python train.py --num_hidden_layers=9 --n_experts=96 --moe_layers=[2, 3, 4, 5, 6, 7, 8] --init_std_router=0.0273 --beta1=0.9 --batch_tokens=131072 --train_tokens=728600000 --max_steps=5559 --dataset="wikipedia_en"
Below are experts of layer 3 (counted from 0) of a mixture-of-experts language model. Rows are named router (the router's row for the expert), gate (a neuron's input weights, with its number), up (a neuron's input weights, with its number) and show model dimensions 0-255. Each number is 128 + 24 x the weight over its row's rms, rounded and kept within 0 to 255. Numbers have three digits each.
After each expert's rows: a language model's description of what the expert responds to. This comes from a sample of Wikipedia text that the model never trained on.

# expert 35
router:134124175128143118133114083135169136143106103132130117140122168163110078127130146100112125098129086147131164137158138144086112123144122121143131155106148116125109141118092093159100141108165120134143132158132082131096129161106099120112125155119142119143108078150107112141136139128154150106114131124114136149110122086135128117151121133125098138167120164105091140130129148120087113111125139170168088080091176127137112143142166109121160151178126146103114128107113115095072104115089108125155141124184152095148145142105166099114110171165107123122110092170125133105152157123090135157128121156150154165120159136104144109092124117106109106115080116154142141140136140146138099107143130141082105119133147089086122101146076110134159144150139105143166122163121146098072180157138083
gate0:113158160141134140121148177142131077127160144163112107124135145174195138128084077109129126127117138125074124107172136106133115141093128099134120092113120133146124127096127127105116115121106133128155120116178125131107116101096124155115066096142139093065099136157123165130143133097116135128101087169185137154129101141119107140161089085092137109077137114101160116082095122130148111128107121120157126163119106101164117141114070124142101123113170121094156128086141132142127117146093110132141132133142113112181139126116128121154106104137133117145168103095136140127137148149130174147109127131122163115103107123120093148127113131160140125143101100117090130166123106102142144153124154127139138166164110125156143209136112153119129140145109124152143083117150156111093097109140136
up0:135087120146111123143172089092130160130084094136095111098081154085104134130155151153129138104115115080147131123100214152096114100130122132109087129127169094134117133103126148121141071109165119103119120162133109104143114161095093147105152131135128123117110142132140093131179119142137122118137125143125121134101125124136110159066110137158109152107108126119127158158110178110120139116096151118145127105132078115107100143141150139100136139128141121153096121129121130184125109087141146141149098135128152113092104144141120114107144175136095123124113109150096120175138149104108152161174099124155148110155145118115131127137116123133100112157126123126138103107098086132119088092153113171131099174108125110115154133079127087113098129140149068140137147183100113168123146157116104
Description: Articles and prepositions in running prose like the, a, of, plus numbers in gene bands such as 3p22.3 and ISBN prefixes.

# expert 45
router:139133158128135115133115093130174149140109099132117106145111174164114086119132142114117117103124082142127163144158145154088115127123114121149138150099143118132124141130094093158088132108158109129139150154138091147105127158106095110113113158122134132151111069149096103150131146122157146104116139122105140154113121089130127110168119133138110145149127160096082141129130148129091104112135142160154087072096175122142119144149155099130162141167119145103116136105114124103085112111094106137165133130181145097147154134100165088106116164163113120123105099166127131104153166132098128152128127153155163157122150146113145100082133122103104101108079101169145130143127142135144098128149123132085105122130151100104136109158079095136152147147147092143173122170116148095084181156148080
gate0:158130097166129129093118121133137105123126085138131135138131137136136116104125157095128089097183117137132110135148160142186148125169104150126119117178082124160171121138145112121167126107120104152156112105132134124125088117112159119142117115159127128098116128123104088127123117170089159133104132098074124150135139162163135110138109066136122147140105133172124135111158109135084114099089151133121105143141174155129117131100115123170119144141103093116137099143090140197128124111147155099108082067111102140085087117158153159122102156119126122140135085144115174130166156101135102134115120133126148114120148103133141136157145096112118160106144140126105117132124151089139144141104102136142149163129101164140114172146178147150110173141152101109150192158129107154159110128123121
up0:115146114164127137137155108149086127115118129141144142166156140095092086122128185127137128119124137152104121122178080125151118108096145156090157179136130137127141101090124114102150122151131135118143129157117114184153116145125110124136096115148136109181097137150159133148130115128104084117108107069101152145098144114099114098122098177185150148164113145135122109103125102150123127165145159134150109126151084126102129138118124133150108089093167151105107106146083160121138114104135110112158137151131146124096164103106138102176144169109056135108112150108093101109115090137090136150082136122094156145157113117115102092156105112131123135153100149139151101105109120128139116123090099108153112103139146127096136150096116119133094159146141130141135138131085112172145171086127144
Description: Final digits of years after 20 or 19 in tables and taxon lists, such as 2003, 1903, plus score and statistics numbers.

# expert 50
router:128170123121134151097151154157095100163128116130114125096128162116084110104157138075119135091113143101133113134155106108143145156080152108093175129126130103103157106117146073151143125123101155125136124137169115116108144094132154129130084112081128147129104102117141129120153121145151161153137143126101121127118101145155119097141134157113131124169126092091085136066152098161129153151122136098161100101090165091126152116174146166125132163087089089114086125132108110124149107130121144131165113104146133138165143131173107134129144173134101146074141158154098153145131116136115122159130095127119131096170151144122136114128122155171128090111115108134129145135103123091081112137146152114143083097124136110150141135147086121126118168171115122103130166137090100145157155120113179
gate0:096133137135135122143137123139178127177078152145109115138141121145137139102072116108127106118145107163108120109075087117177110107134113145135092118137132128080111126092131138149081124150132101119089138096171169119182148147155110145124084122123113130151112117143102092069162149072132127145110141103122096140142166170150151132092116102095114150110140143110090113142113131137127104083127146115101117133128156092079160147103106154181118147149139140165110105126110128134140111135112102138140085161095133131144131170124115124147125087078148154136120132095119130116145171177129102152115133109137153105155109127138106136147123125103114131102175112092125163097113129101116146129090116097140127102089091130157128109127151171146108133141088151170125145095093117108140141092139142
up0:118130149167142154148164116127190115175063154146116108124115120096149135081100108120129073124122103118099135138125096120155101093127101151104137138169141106093140167078146141124104106180124092130082132111150164133119141132168102147163089114162112131153107118115125077150132134095144088143133144111119126137092114146133137110102137106102136157104146146130113114111117146195140137111142142137130115134152169124080133163119138110121142162144154114132104087142112117123164136115122137145152111108126116149127158157112172156154109097060117144172114145112158140121131160171133096135142126139115177111163111133141103142111112118144107149107157134097106145092126137100116109138111117090168134093093104128149141129120148126150115094141085174132091137116089155117137164127164145
Description: Capitalized first words of sentences or paragraphs, especially During, After, While, Despite, The, often in political biographies.

# expert 8
router:140131170125134116126115097127179143127107100138119111147122176165115089116126145115119124096126080150128165151161147152090112130127119122146139156105141124129114142130092096158097129112160111130136150149133091141102122163116097108109112151124132120150113078153098106146132141118155150108116146120105140146111122087135129110153129139132112139157126162096075146132127146128082105108134140160144083071102179125142117147147146105121159149165112149102114130118122122102079105108086107130163141125183148098142145137100166090104113162166112124115109097172121125105152168130106125149139123155164166154124150145117150101080131121105109105108082102164145128143121146132150094124164126145088106124120156099099128103161085106142154143147143098139169123168124142096077178157144085
gate0:119091141140103106151102114081094163125137148124158110155147123135119106131092157094128173156131131129111143111120125148109100091114143129153135122127097173117105104129131169168154104124118195104093143134153121121109115107171117092148109133110128122086177124144109121155137112136125117133119138106098127130148108115071159145118078117084113156123102128106152121136116152136167088083135100146190143124134101098091158112120090104148128113121139083061098151149138118124150123089106093092125132111148149134120095078152135166091147117143171092127055147139079119110138100118121105146121132149114130130104132063120131108119135124137122133146156160138139133156110116130171115092172114131130164129127092129140152123157141122134131177088107130096130141142133120131092131114122142
up0:134117173163115162109108129044150104117089113138130153121118116097152150105136091134139137104096094128149119127100112132123140145154141162103146115157147105114159118142136130131100114155154140159127122155120141133134072148106088135113131103103134133123141104111132124153078105101122102149128121186157146126115129113147102142161135086189133128125164106137118132103110097124143124123128109115118162112153138098121114127115132071063126128131101144130150133151100106182103145178129138176119141131126084163118156137126132080137103163112147172098148102075117102119118132109118142137131166077153141105141133081129144143131098098089124130132131092126137129176106121129121131102106135148141138105083133094168129149119135140148170067077114125100106111155167153112143161131137108
Description: Common tokens like the, a and commas mid-sentence, plus table cell pipes, blank spaces and surnames such as Brown, Jones.

# expert 24
router:102118108114161154139133130120131129142120122102112097107107088110147118147117158108080127092120131144130134114130131106152135165120127132147146114138129128090130075134154111183136127141122109129121114152172157114138130129090142151126087114143097134132121151111168140158153127162143179167187143174126129135139093178095141128133177155156137097172104123168123112082168067148124135131153131086153125121123108107124138128142127157134102165103077142131132107111140142101173119164141098127135127098100173112125156128173097133164142139103108123100165159123096121120156119085125110123110125159110159115142146167132143148139178098140132132165152077119135106082072130134144132133111155092137086104121097137174150124113118158114141145141108154136165129075089134112129103140136131
gate0:105107129121111107096115138131148066130136137078154130121111175152113170103141156117132116105112116160147154172129126077114153108129158186137105108133147143167154133136124130106136167111090188189111137149087153111132113116142154105177137123099126140111139140111101081120143144140107161158109131131112154111124109111115147102114106148160148102104091134116107180116082100140134131144130149112124118136113116122121102141120127139125119090112131175163130127088186131145169142141154129136085080131080092101101135102128119113108141128153125085121156112144133196122085121123125129157100140121124081136155125162131114095119151116137112103209171119154101132161132141156130134092145120137104092148157135107143134116136149119147128124115115098127107151094113096148116122133104148
up0:123116085114167128106170149134138111130125158130113102128152168145094124168162154119153069132146117122125138118135082080110163094127099153117158141128136074133152124104146133127138133122110141127150126136119113122153104151109151137157131164100130115125119133099087122124122120134108147131139132148147118120088107108123126125102121140125131149116112144124112177083142124147112171135156174126118115116130143123117117129113126163163095089079142180116148087141073152149142189133102163156117092083145077137104106120119181101121176156120151165113161135125080135154118131104127156181124128088153119143163133141139126098168140110104110091181156132111130139137200103139168130111164117136130106184152139134147122114171116143133128154128112115112110087123117128129164156151116134
Description: Sentence-initial "According" after a period or line break, plus table-row-initial pipes, "told", "tells" and heading markers.

# expert 22
router:108144096164179126119139167149103095131140167101107138128129118113119127107091148105100140094105122054130122141079137132149135144107145118131118147156159115104155153075143116124112142100132121145137140140092138102093128127139120096127118129111100130133102136083144133120106134153103099127090148082136121121115132152141086154086115139120104153139092112105151072120136139154111188146145141135118151144155105146114152104092091080135098155128170060131139138134122131143158086106108171097114135126110106165126083096112140137130105127087101113147150143131171104169081069127111115144125144128138124100134132100136103112091099142117118148132151152111083115146101104144113109138115148115105125128109130081098123095129109109110099146157160132149093127158106087154176114136149167
gate0:111156085136122128124123086154142135117102102127151146105160105129118158130129138113118172126129141145126107114113171138146132113180124095144174143197125130062125138134113054158148128126100167101129143143094092130134110156134174139138116144136115132138124142112168131106127130098104149130163111153103149106113146129136127157110132130116111134111147120113148104162157102141096077136149096104166124145182146151123146108069107118131096141146144151125129120161124166154107114109157132146157084124080148096113108132089147154171125135105141091152137142169130163138135113114165164165122138115159111102135088139106067132150146154144143135128166146085149100116135095128107130118084148143174129147184109141096157136130131127147142163109100117167106109122135114158171121127127117
up0:156119158135127140114109148103108152146130138128086098120096098160167090131119105160114093131167101121188123144137081092127150138111164137078102111088135103124111143123126183097152123130132101157131073130146155157134138103141093080153142134107131132109146134128095081134131107124106119159118115103152077163123141125105154127140137100137129136127106106112118120106090103108127162121074153155101131111070097105161155149152141133118140081115105156161146138144103095174143141194087153166118149133128119137162124114126109144089123127109157125122100100092129094119128121086090113118138112138122131174126139135131153092109110092120099120116131141108125166136101150099126117133126127093112131145093166089141066102128150130127098119131144154098131136095139147100084139102137142
Description: Particles and nouns completing verb phrases, especially up after grew or made, plus down, out, role, job, lead, short.

# expert 43
router:129135130145128114121108067138164141144116100144092121112104166172077124160102166157130114118144109119115139147127131150141119157136121117132145156109106143134122147120087073148107143112165101120108147169151113133153107191098123103145106160125153162155136058135093118147135163150148132095113124138073134131116116099144153119155139122150107103155099145109082124105144121112089103110142151133113091079110170085132131131129144147108127141150141131120107110107124142097127113105113103148183119123166152121151155146132154121116142142157149109078103106176114139146148126147112124149127104125152129137123166146126141116107139140100098092131091106161146146128135150123184090163133117174073096106155133134089145122155091107165151140145158118146160151138107140085100155155142088
gate0:140112105116143107100091107113174109087151145092120165113137098158109165104164118118039163113125117175151133113110120108122134134159106143114078143106137085126114145144131141089125144146119102180132117159113122096110134139145130137088150132121113168142102144158133090111102108139142114147099123108106161146120139094152128105083108111174116144098131115148135133090115122111158126120114084120096117131168138142091098136117113134113154171145154161144138128118129134143134100145154135153111088123116158086087114095107111108119122092165104103100147114127152117135102127119120135081117117141125128113119113100120102160114134144100098161132124081146101115116099158146176165183124148115147153163110120133093085169133133088122120125093151117200135088125133111147134136108166135
up0:137121140105135095145120154195142157153097145078143110138105160103112103161069105131147145100135070076131110128166118134083119132133083153093142102129126127145113160128125097133129129105139169135146109156127117111115106137081142108143131089116112159083101118110111132080150151153112158157147117117127130148136118112112115135122104156097109081153115124149115146129150109088101131155169142132096152125106091089123153123139096134124155115150128157112117122132096112121135126085107096159140116116150130144134121133145157129129108119108133148110058117098133144153154135124104117145160127089098133159152165121152145084089120130154090102118123127115124171148124134113176092121150097144126151104103123126080130101145156191106138166080113093145161160155121109122118165098098117
Description: Commas, and, quotes and parentheses joining list items or clauses, plus verbs of blocking like prohibits and preventing.

# expert 58
router:122125139132163134171107183182137111113111157147104156111138116163125160136144127150125158119123146083111124116121153144106150122143169128137125108137130130143092169116135131084118161128145113145108119137095117102127159134135162135094094142155149125130148175164169128137110141106118098126102152168146127097105133157122127159113120131133108107109178140107226124170158136106153124144109111159089138132137164123149138164105120113087128109123148127115101125095163176137138146075165143146131135145068142163121143079104086138129106125075170128178130141127131089112130099146130155169154141121100095116139072131122102139103128158119161118126178146074079149139115109166102100142130142136111128134096157128141160148147145100123124123134122139124118123128132108139108152131109128
gate0:109134116128122147140120167171107120125141112130089136110120090152126108123150115119116121144116146127144139103103155133120152119139135124108159127104115124163104132151159116104159130134162133122079178113102126104159124096141169122148139143099107114111087131163125115145108139136122150149136133130102096063117132121119099106153110114139149148093172148126188161149178129155115083111143116161158136058130133157144106122128122096098124133139138126114142098113148171139128140089174116055158168113093081133106114109153107142110116107142135081134104132151162143109152086125172096123128141086135124100114121141053136139094140161158125157116109114127119118121121109183165149094126169116159161117158156155136135120151123093116139116159118148129090137076090132127147119133155151
up0:168161110112090115145153124111136085102181120099156106167116124113152114108135119152140127091123099166125103137176101094134093122084125144143120074114136125153129142135132150192117109110139119117120158111154105078112081185152037170140129071125142157153121121162126124156120139099131140125140125144112144097143139124158124108116117175152149095129116142138117109148082114073181152133140133120118108160116161108113106143144085150150145129113131132136115145132151069098191127136080126125113111127159143115102139112133125109163130140134094142131164114194145139108139132120117137123134126148109153152134121104135148150142114124144118134160151174152149137118159107120141095143128126145126121165120114103129125135112137151117100133151116101112171154150196114125136110153124118
Description: Nouns or participles right after an article or adjective, e.g. story, station, character, coach house, set, capped.

# expert 30
router:139083144138145129130183132131131147105108120146129100109084160164135071104145121089109118155138111133145162119152130134099106123138086105110114135095119112137144149143113133124121117115128112131088160162123117125110097138114102105106121144150097118149120081145124128075126157149151114115104113110132142123105134118133113106159161100124137127142132155127100125118093131108133121152129100190135105094097141140093099130135167116119147144134116124139095127132115117110085126131080118182129143111163114100125157132098140095120120135128151098134123103192140119126190128140102158110152158121177129160126168128118094110078133173093113116137045080122158106151139126115140093153160156138111130114143120097095121135153090125150148126121139120165141075120124169072090097153091089
gate0:080157111132159151096137106127098146118164114126137145096149151125145055155124112136158161126105167075130088161107171123165110140111137140165147102138086163129140104122127103148177098157119146141123139122137158146145121097096125118093092106110154046145117114115128128139175111154114102117168115093110129141145162065121147110119114128115102098114124101120139106133107071154084141143131170096146156114149139142131145111130135145149133102122099087113116158123130139129120102138158172135125117165109133126145120158126151139116133119107165120145116128093092174154122122094126093127070141105149110140105117111153178147127135135134186155142153141117115079102111107129119105112125112152118127080118169136136121129133141140131165131122111133120139131134136119124087168099075143
up0:086117107170127147166112106148096109090153160152154139120148147132056115116140127113133149107072127165139125093142097055170149121084143086128118135134128138104127117135115123112163099156119149152129172140148135164100188113164113127149148104123113096127128139097139058132101114130128133145155116121105093137135158142138167102134133116150120112120095103142106111133130142114094145142165123100133096118174151088105140143149135137157093111102139102088148090146128119152118119193133159137112135137140144120115114099156112157121133136136149115153136078109088149153136144102108117099131178172177143110144138134182121126135111093130124157132124134133115121095132120184124124163165105135110114148120141132159174158098123102158121148157120137137121124143124155132141175135115099
Description: Single digits 5–9 within numeric table cells, especially after a decimal point in climate tables (−1.'9', 25.'6'), player statistics.

# expert 5
router:164149153117102133092098129112112100140117133122116127163139142160102105109168132118135146088139147079166133141129163146118118145113130108117117116100097107116109148113099100106099125152108150164093104122115093099096136087144149136139154155121128111139120121166107113145142145143118134115113124065121126142147159089147091120118081108145114149136127131122137114122146165135133154133110147193130179128113146130144116103143135081117151142135155134149097161149108090147138106088125150151112128128153119171125092121147129135126112148149111133169085127142152094123127067144120116134156115177139116134112103112086113066107136141154134183116162192079152113140147132152115125096144068167084116134099171109095104120145133149140124095176107138068115132144138130165123141110152155
gate0:148106120121119145151136086106140161111137126103120144149128131139107100069157130159124125108119157119159138133127152137110089093141093125133154111136146108179133144109126135177145139117132150090135175119099145093146107092138129109155184100123165149125193132108157111146109151124139134153122122099149128108120166118106144140123132178130127127108113121165129133189171156146140179157144086128125148160113148162133133120112169134157097157129087127140122105114161119133140128153168116149157110127144189097119108134158149147106128120130084166127154092131159088141160150138142071132147096106154137132112163135108124133140136091115140119125138131126156133106129151152118151146173124147137088100155156119130138146202116128120065148107122096104106154132092118175128110142164096
up0:110126138136115140145139074154173092176087065133163155163133136134120172128195144132146119097118123152131132120156107135082178127147100132140089122135122119124111098155105092126153140131150144108183182100079121126174127119103135153114110094122132159145143129136122131130123091109117128097101104141092128091131165090193128177124104115159124142150193158152128139150125136067161130150107134135135122144136118109116153110107124139170144137116170156128114174108139130148067148117138144083090105136158112149144106147112145138115113146141134139120129140126177136123141153147145120156159126104078176128135140114102153118148111145162135128138124126110153146128152122111103160147076141143155159127160135102134134114106150155115132107114159121117133155154147115146153109147131117
Description: Commas, articles and connectors in geographic stub sentences, like Rural District, in the Central District, and unincorporated community and CDP.

# expert 55
router:166094144128103133142102132146166135113165125145090106162136158177160123137135116117055087087134131175129133133205116160165119140159156132098107131132162135142086125187094147141153093160127109135171171104191101125124139125083104156106117119106123150133092125088135118153103121102152137154127137134104140142088118151153160085142129146124114135155168136101124149134129091094105099125135121112161102155091173112114130141162166106111145115094125153160157134096119103133149126194130101143156138147134131149113126169129163120107107124170105109142116086122123127110152136153114112114106130133163151136178120141124127152124141163140136097128131113109154155105160140144134111151143137127140160102140101111144133161129100144122163121124158115127125144088139140116109123126182119
gate0:140099100162117119109113114100126117156113099101183143147133061105116103137135093156134117141132107161112113146110113128136145081146094183098079119109124137106154118118092166128122137139104149115120165088128141099114105091122167126150107128127090133084144126097107105112111116146119143147165138138142123129137133104142146165097131125137093133088138129149141111134115106146139142082159096135130157175095081107127152106078145092130117128113122145108130141193110140112126112171120126141141162112123086129140077140165143164137156112116111150122130120116077149123137110108090115120138104114135109144112111114123136138177181123113149119107136107112191105133089120093053148099124125133105146143122089130134134128113105138138109101064099122121104158127107129125151106124073096
up0:085135092195095128121125068143118124105146102147136124136118125191155103145117132137120170120140114109157133152105094144151143137121130156104174151109101140105109145105143120110130106114108153116076149080109116136123113127139112116113096116148122143175128146111136091088123139153135106129168133129122145140088169132178125123110086142117134147143081118098154158070114155171148165181171107111135146120117140134185102116119126104110120178142146120096084173112148143111125107111146151120139129109127144135137129114108132100147115105102122107117163135087111095146162088106157113157152088118099159155141106119105129119134117152111102146146171158129162118167158109150091128081119120148125127164158123104157119144122117149098094161153104124121119101131128099162099143165112133
Description: Possessive pronouns his, its, her, their, my before nouns, and words like front or Southern, often in song lyrics and music articles.

# expert 27
router:112169161090129103153137104084118142144108099102151124162118183119156164108117082154096135165169117132148140146117115137095138152141081150117138153112081128155107127079117129133114102098171158110115132150126158137103114154118111129104076138161111127081146094199114139134146092131143152104150116141141135117134140070096149111161149121090098125113110179101103147126146166084115134112141123133150113133114114142141100113112149145125162111119130150133116149153129154083120124087106098099137154093155117110132163127080155112107152115121141121117112116149135157149158174121153108133130179174118133141144121084139159150092149126115113121130124115107164128146174090091126157094155114132116155111139139132093122106113178167127158112135101086116124135155116096124129128136121159
gate0:168112129077164150098158156156125089135147084110119153105140130112156154104124106141105132159105119103126136124129130150146141142070110137098091140122107159120098099159152186156193129114159110148120125154131113112144152110136152115131212135145134151132119140136101121125118144152101116152145132117139143146102135125115110103144105159094153168129111110122153121099211142131095112153172146133117112140118195109151154137144113114137156111132106094103124119146090134164133076084107145151117123123112125131120113150134130158156110153117110105112133123117106170122140140119125144146149141143082096111094111142091125126123082136142147113140155115158120091124088157120097142151144147105152154130157169147086136140116144081117107091105139128145122107115096162178113178152135148
up0:132176123134119077166116108138113124119131155141136128165146144133150131113095156117117127131127144146127127128160108085106119071141125178141167141162105113160150132097096091108132119121167120094134116129117122137120124145145141130130095127144102138087129125103147097077116103079146108074098149123145126110109148122130125156167167118113094110097131140119113154159090166153152158108138133145114133145149105160104102146103141161139106164151190124139120104142138118142131154097178126114129136147142170120095093123136129098177124118086095138190118107172172133099105148158132104149109102092169133148133119114129128130147137096120084190115117130109140136146156118137135122094148078112138148110124148117153169128141101186135112153108121101147135143141160118164150142134186158
Description: The final two digits of years after 19 or 18 in birth–death dates and office terms, such as 1926, 1919, 1925.

# expert 18
router:101143132118116120133129067127156159157147102131115133130092131146192130112089161089120114093117118147082133147161116107102148162093115130152186121097146121099120106147135134189128076121187114129160141147161118160102156131106111148096099150105140148147134111131124122181126149123138184140182131126117146120119119129147130137115149146171082150170123139135101117092164108097098110123144148138185108137116102125109146155135110131135107156121114173097123109132117114089100071144116095130141135120154157108146093137140147141115109139137107094141143129122131157082143150128136120118152075148156189138142151150146140124110129115111102100121098094166140129106104116137168146093147123148107125115151133101096109136116125135167128176160134140130158108151091105128129157125159102
gate0:139142091083089131075109151134129117136148128156097121148121103130119117151122134119074131143114068116163148124103105162108105175141140142151093169138122136130123103125129109174153129131107145141130100129134114189128130126134133140144110137142158129116120165148099138105105146128130094140100099113121110130162138134157138115146197126150111113133122155128128149126146135141097144140168165137114110116161165145089141150118132118179118147085171132102131110146104118152123101150152143106136086165134117117139160091066149106105101111147175130160197136116148138090087094141192132138127142121158144114153135126102121168164116107134130156137117115123123158122143134107124114138096125103128139137113103119154133152093122196083101170115084103119104119154121127179163097128104105
up0:094180126122152131122162134135167176108184153121106138147164120127124169129168163101099134117147142126084140143141102152132097145131155166160118141112115098085172137093078127142140107109136145100132107103127094148107168161167055168117104142143139096146126129124137168116146120144160109105127090109114142149092134149135122132105172135158066132154153145114132117104116125156121125127153153130108108117133136112131102137142155180172119142120161134082124119157103110110114083124127127145127107166160125154141114101059153138146123138127114091123129079113100142111093154113132135105116105148129172135151110148117114131189119161109098138098097137129154139093125144148167127093105132148174133126154128095143163145128121118110119132142161169122100142123120108132161125160124116
Description: Content nouns after the, a or of in prose, such as generation, species, tolerance; also ′W in coordinates and table blank cells.

# expert 48
router:175144162109156136149090102140165120112106074133098091101102142169114117147114088116106133120143083168125135141174160133084084133173123073130159160130143126139086152111080114153103131115149151112171139107140122121144129144130089134136105170163154125124114091134099160120117120103115151136099106131129160166126139096150105151141116131120086127130137152119106170116112133098102100095143091147113103095102153106152114146109112124172134137157125162134105129102129135129092104105081133141150171078154136103154126127123149109145119167175107108125122105162159143118135147122117130174101099135141142141122152154132157113097115122118102140128094125127160156172101093166136075082170131105107111129138113124097118104154128124144172157103139126131142108151142111107105154144137093
gate0:146095137128116157123117113130148164175119130175116149154174138074107138129105137211136121141117090092123136129148151129149119099146118128126150132123119079149140139127115126128086152130125134152132103101129146100081134098160132154110129173167104152119132141123088081149157061141110135129101101135135136144101139088101121169092113119085157156136166113056102167120101125153202144138145112142107167119111106114164123135091118111135119126120140095111093068096131112133085126139117097165101155161143097114156113104118118134134129083130120146143113154114132109098119143156147117149109122113120121142088122154118124138126121131156091134110117156128132151134074120135144112143147147148120092162108163147146143176156124109147128091130144136131117096106143167119146140127165135
up0:116103130132120108115117116171190178127105123116088119145150146156093135122147132139186105134123093131141149177101183158179142134154123108131117094119117139157151150120095151131106135109104128100128141116157122102100167080131089143144135133134128108130142140118092114105130117157116143103112114167141151131128156123097096138134130106096109134122159069088105165144097102142189108136162148149131108111071125129137106139160139073168143131121149099131091093096108103133129122136132072134157144092128142103148106127133125143104121118145094138145100129125116096084159121128137153131137116148141122140112120105072120123125163172101132135113120158126191113123074131107124118112147149091094087138173150105106140115173138122141142083164109142147152132106136095102108125144141133
Description: Standalone space tokens preceding a number in tables, semicolon-separated results and dates, e.g. "; 11;", "May 18, 2023".

# expert 4
router:139132168121130115134116084140175150128101104139117111149119172162116091111124154111121112105123083138131152151157154155094119132123121120155139155099143115127113143128094098154090114116162113137133142148132095142096124157115099120102115156125130129139118063145094103141132144126183143104115142124109145149110129092129124108157120134133102143151127155092083147132115151129089104103130139159153088081094171140148123143144148105126157143164120145106125128108121120099085114116085112135166140127177146100140139137105176090107106161178118131115112095162123139100153166124098115154131120147159162159120156147107159102085123130100104096099085106167147116141129146147143090119145130134093104126123148100090136118161081112133146140146152095130166114168127146095080176155142076
gate0:119160148102169148147163131105116100111114135066163123118125153117164122165127093131180136146106117111143140137140123114153140124101143155146140089138097116113170135144113113144137103163079106105123177086110116137114157117176156165148125083130131128131142124128121101103122086148124115119164111139097082105132140101111152128135149130188137089115116087162169116140128130151125162123140136125146130128177145092096163132135127149108090132106167109089147121092135115115158155119133141132114124180136136129119183121105140160100108093124079100103134122103121122129122065107113156139145156138116097122087126121131135125134147128117142158138152117099094110095126150183162120140137117149154109149105148111162130178141149167118165116098086145149124146115183170164105140139124146
up0:133150164130138144088079100134094098118124122133095133132170064121195126131136105119102152154122098147098111130157113125148109115122173138110204141132109122127121114152126117100157148162097103146120151100114146130110100086127122113120142152084138159171107106096148158144131101112123122136074140114150114130197107125145094112142122124160150158124131121108155120101099109135141131153133172093149114147113142072112140163085110132112148099144127124122138157149078136159131113130118150114119078126090080135156149147127112151143170104092126178102107166077077105134102122149127163133122147128092143117151110091159118137159109132111107137126142117121140143077115124125070119145136122143136139117121149141138102099078121120131099099148136144126103128171142150123127113099133131
Description: Month names, number pieces and spaces inside dates, scores, codes and table cells, e.g. September, 60–36, PA 247, Records.

# expert 38
router:082144157126113117098120142112154128130143144122112131120140112200076123132162150082131162107094093124147145135107135146146098108115156124104150127120125095124119130122134118122134148090152113128121136142122113131134156138104121083086093130141116104130109101121104157130135184095129110125119116130104156107084156136142156105145081137130101136130143145135117148160181122133082079138113099158110120122100155123116108122103151068124123165155174102139090150081167144135167131112171130153114143149131138173142106110098144120143128163131128082164160138097193095074124112122154174186151097166128095100112122161119123114102079179114122105105114118162148143131109140131164142104097119137107147138137140161137109125144111114135135129126134144118122162131132156085150167134148140
gate0:161103180111103124151155107142128123130072097129110112129117087158096141130137106124121166125113128158149147126094134139120156161140184133126106128135100162157136146161120105110156129116128124122172151166099082124120147105135161109145109146146088128120120163140108070131068142137138118131128153169135143136131112148084140115157131133076144083154165103130157182105156115107135118137134106133120155107127116129133121142122154105116120127101101086156090135115166133123109150108157129138121101121164135196108115073140102118097105137106136079147088139096122083122127112115122185161114118110095092122125173123090123105135099125132131115154085126066120137166101163155139151099151131141178120152139111137108124167133130110140128099121128129150158101100128133132121133170154099
up0:134142113105131128146106145110127155127156167142138111116168165094117127126111160141123104128141130139095121127146142096144128085128085123140165160103118082113130147106113119132118175105144077110117096109147125145164120146130105169141108122150117108150142080122131167124181125153137145065143111132130124113133155093139085118074131151160115210141107148116052093138099124139127141143120174160138094152148106122112116152133116143116099138146158162111125102110142134142119103117101117129118152119099153116149143123112127119124165127163144152133126124157123159106162090106131094141137118157156129121121097151181134163125156135124131168066140157158183129167135105094133123133121121136075138108101137100166148111096114142114127184166089103127127152147114141115140146107091145
Description: The digit 1 opening comma-grouped numbers in population or elevation tables (1,260), plus adjectives and nouns like central, civil, public.

# expert 20
router:150123120143118160162112112123161159120106124108123120152121162142092122120126102137112110148136106154149113121138126154091127105134110132137148150120156135150121123095091190143110104103128138050097106137128110134088112133102128096106139142158161107119153117138120125113121180143129121137106166152120136146122122125122133172157128100101104147124157186114118125154104172151120129090066108123154130120098126127145075162105135115136138139147124112078110148147115133097141131107134131113167161121166094106163109132121155125106138144146115133137108120193112114098158135185105097152102127091161136181091164100154133111171108121143142088088123133122163125141132122135134110099144125160125106126143100095112145088159129112135146150152071084136123114162165140104070130138086087
gate0:115116133092135113144128112135126149087105165098155117103143111156118129133160148154120143130071141109156101138101139137130125102166109053106148151117157166076089126108147139129130122106146115132162140084098114124114174095117105150169148121120135142160128137154139139128126140156152137155116137143132089148092123146132100136163132159120115164118093064089117129144118170125133153125109138104140161167100090168093104164115136131125165101139096131123110109152184139107116124127097110135114110123114152142145090074093102132161158109130144130162129130151132085116119109149108118093109195120130115151157134184111127094104130146135129116103125138160134126136123148142131154133077120081135172128129112132145113100162108122124112124121084104106142123111081073120134170154141092
up0:119176128118111130163174106136136117119123168152115169130127148152147105114084144149079120118111144115108157140101110114050160118146160142119162117132118128117131143136138102125136136165149163121121167125119171116116142152092106124114115081134136145120144119179117156128104168151117099106145105118112175150072112122121106128153142158110147097124056130116140169093144132114148132116109125125122097121158122091130115131080100163092118143111148086154103100151142166151124109104149131079115138126118107171144172139118133123101075111143139101136096142136161134105115139117154135141111102089125102104145124149140115140126135142135100151121110105138114119124147121115121126123087086118156140135138158174153077139100131113156095161131080088091123120163079108162158098138170153
Description: The 20 starting four-digit years or model codes (2004, LZ20), plus word-medial pieces of names and words like video, legal.